Weights of a small mixture-of-experts language model, trained from scratch on English Wikipedia.
Size: width 128, vocabulary 12027.
Below are experts of layer 4 (counted from 0) of a mixture-of-experts language model. Rows are named router (the router's row for the expert), up (a neuron's input weights, with its number) and show model dimensions 0-127. Each number is 500 + 25 x the weight over its row's rms, rounded and kept within 0 to 999. Numbers have three digits each.
After each expert's rows: "gets" lists some tokens that make up at least twice as much of what it gets as of all text. This comes from a sample of Wikipedia text that the model never trained on. Tokens count by the router's weight.

# expert 5
router:476498507494505420506477554504541524527523498455489493512540467497480490533482502495470482487494537480496505468460541497490553449462506507508519494505506493501509537529520502540536492482453493488492494490430493562486502499505504469496465505489494484543499488509526506498529522481481556467504517509475521484490520497527473518475504540502533488508506442510518501477480511508526515527484
up0:486515484477484520519497529491537482540530512498451480461465543543484524509498469481512545472503537471505491485474514553477549512491471470496467528517507496516497512511528478539489500466491513525462509488488510522498470499509469466510502489503539476468514463469460527520534480475530543480510505497464507489515469528541519526488526502472577510506484476523523496503465507498506497461532
gets: "-", " ", " -", "   ", "     ", " October"

# expert 8
router:502475503544498446500515532499534499479504522457482502533539463487488446512502514495501488478499508518486463511487542505481533477473490505516518471508486448485522570482490517497551484507482473478513500534464506568494481510520509515489490507475488485539526489512525499489488497490497541488501505527468516444482524481515478496537513513518499530517532473486525494480470534526558463531457
up0:514506500464509502517517512508499506482573484534529539498489468510508498455527501501528473483528495465558518543503511529515479462508496477523524487469470471517503521447496518497494504495470522493512427523497478489490477473493537502522426493506484499462475493494473497458507531521528492514475513516509508530458508478506495570509489482506517482519486503516505481525506436491523480528480
gets: " ", " be", " John", " David", "0", " William"

# expert 70
router:506467512533503466505490550502516530505470483499449506528540508490519453495471507485475473499506543495501531507487547496511527476467523501514501485511498511514443552475500506497533449517450489484464504501480477532521493534481543473475458475489496491551495482526530496491520508505489538470509495514491515517445508506515460485526490523523530538502498460492467490454499479542522478507463
up0:510512498545491470553472516450533496524477498480491507506499508499507515521434512529475532486512508534479495505525546510577512482475532514479477481486477491494491505450488476520517463519472482483475519472495545509490461497506495516500503499478500521509508469508503481498497483495455526502497472518512459511529526453499483477496505472503492501506518492557515500520538482533456565482438
gets: "ing", " up", " out", "s", " him", " down"

# expert 54
router:516503528488441439528522537507511525505486520480468508489508471505502509473513513498513490499502516526487500479493539490528533453461469485489517486484516473523497544509525513529531468482463468474465515512458482541509494528450463510485462473462494467530534486490509515490508512519508550475522517535480491475458501459515517487529510491505513509508538487514499499455473536491543451532524
up0:507469521517514499513503528544479463505507473513525515461522493506533487479521506501446488495449462463541519469496510538525488487515514462504491508520510532510505493468475495487556458498466455541507494500515519518490486490515469511470482565491468515456530442444487493493481503524484468540477539497473525533495515474491492519544536484485509499467530481521471482479509502484500506492519
gets: " by", " on", " after", " through", " before", " including"

# expert 77
router:507487520488455452461509528501504514502493521472462502492542491537506490475512498513486511481522517485508528521482559516494539458477462501518494495501474515496519546494494491498533454491450486480512512513459498551498491527490486468488482466467458477491524499481555546512517531468503551476496498540487491497482498490536474537504472528480509466504516479519497504463469556500537497537471
up0:479489483500499498477458475497531570490486531507465480472523484509516526531526507519563509467492481450527530536494482496502513487468502538476510511507487512507526515473466508469481514478506492481534535543467493532489494486502512479509509521434516463496462471531527509504486503542500533470495478513506458517494513462504436505541522535506526532480496446503545518489496504513494507521512
gets: " at", " won", " during", " received", " held", " took"

# expert 51
router:489470518487469482473489536502514498494491485494472480510518486512496485522488444500482478470531516525476512486517537519509537460496463532512521456521489483505516552496477513561558464509469460474475514523423516529522507484523520507512462499474482459530512512522519490523504520485493555485474496560471521494498519484515475496498512487468530524513468479499512507440497516517515481514506
up0:513483517520487483504498456502516467524539492516497493527494485449511477489490471505516463468517486517519520469501526502499489457445501484530471493464503492513489507547511566502548520488526503495466536458517496480546455474528559533507472485500476538525492494485509521467513544508481499475470467492495531531524534472518485497485523502470545504479528509525488532479473491486495482540465
gets: " to", " not", " would", " can", " also", " will"

# expert 98
router:509490515502490438507509507495524480487498513466482508523541482503522461474517469500494498529505514479473511517494523525524527474504458484520560509483519502419530555497474516545542460489474469497487492499415496520509510503490507477511489488488503487504509489512499522495509508498514558483482520499473529516448491510522473475493507525518520464509537480516501496453516561506509505495451
up2:504513472480504529507515520531470525503500502501486462505527530521492521536454470529545492465514486481520507523442515537484477492502490502505534531486506485543513522478557452497489494455494516518479539471490479517527500466507488493498487496485522506474498496473462501507478436539504509512471499510486491508492495529521487488493558501538562473506492517557490476507512456462472544535496
gets: " used", "ed", " known", " released", " made", " found"

# expert 32
router:491491489465496490527516530500521505482509483458462493520571467502491475465527508481501492486482501525522498503490548484490517463476518487498558474520498458538513545487490515514538485484481473488479477478457481528542508524460528507493479483471478498547503497521527459507489481498462556477473520535505515468512526476530482454504542499505517486491511483489514477483503545520542469540490
up0:533508506503481461496531497534491506518539509511524511548463493476478491514529511514509562519492525517480513506503512486489509507514510499515512501464477524505475487509500526532508464502481499525476452517492472564450482461463509503491481518509468470489456516501531487473519550538502511465504532512531495490498508474525506528530527481475508485438503466535526487442509550508468460484534
gets: ".", " by", ":", ".S", " ·", " after"

# expert 41
router:491464496493491458513491562477550507509515459480472504503546461500493461524518513498487479473478506511510472492476539496487529464477516487506507506528485519434514547502503524496533457474470492462488527500463535559513525512484513487456482498485459531517500515529529492548525535517492537496506510537480516475485524488500458461533514490527530525487484492503497481491535528492521497490470
up2:487457524507474496519553471503479543500484518514488525484506496486484467522522501498476501494497495511517452469515464552514485515443532538498501474457475484525488522465498539506481487458516551486519526470460495500541533539492490493556497473511542483481482518503538519459504485527493518481488446533516501477487527487464521520479464472502503537543494484492515513498489513490506509540534
gets: "–", "-", "/", ".", "+", "'"

# expert 66
router:488502501495541449523506550486531522511520501477424515494504506479510456511499491470531500522485503500445449481476531504511546457470490498528538503545484473494503522475504501501568464490513494490481502534447496533525518512493472494500509477459496496531502508536487514482533492479502514504524516522460538489462517511532492513480520538514503472507534478495505470466494545490519505528485
up0:470460482542478492475529519536527490517487486458508469449526463513511459498529476515463485497501487495474512469517527449512533505515485523483538479506522505466533489507482488486489479552494476523507484507492500529527495560480504512474525468497516520476537500486541497509489520534457499500511444499474524497528496504498515483495463549487496544530465516504472438531513472502519516515537
gets: "-", " •", " American", "ian", " English", " British"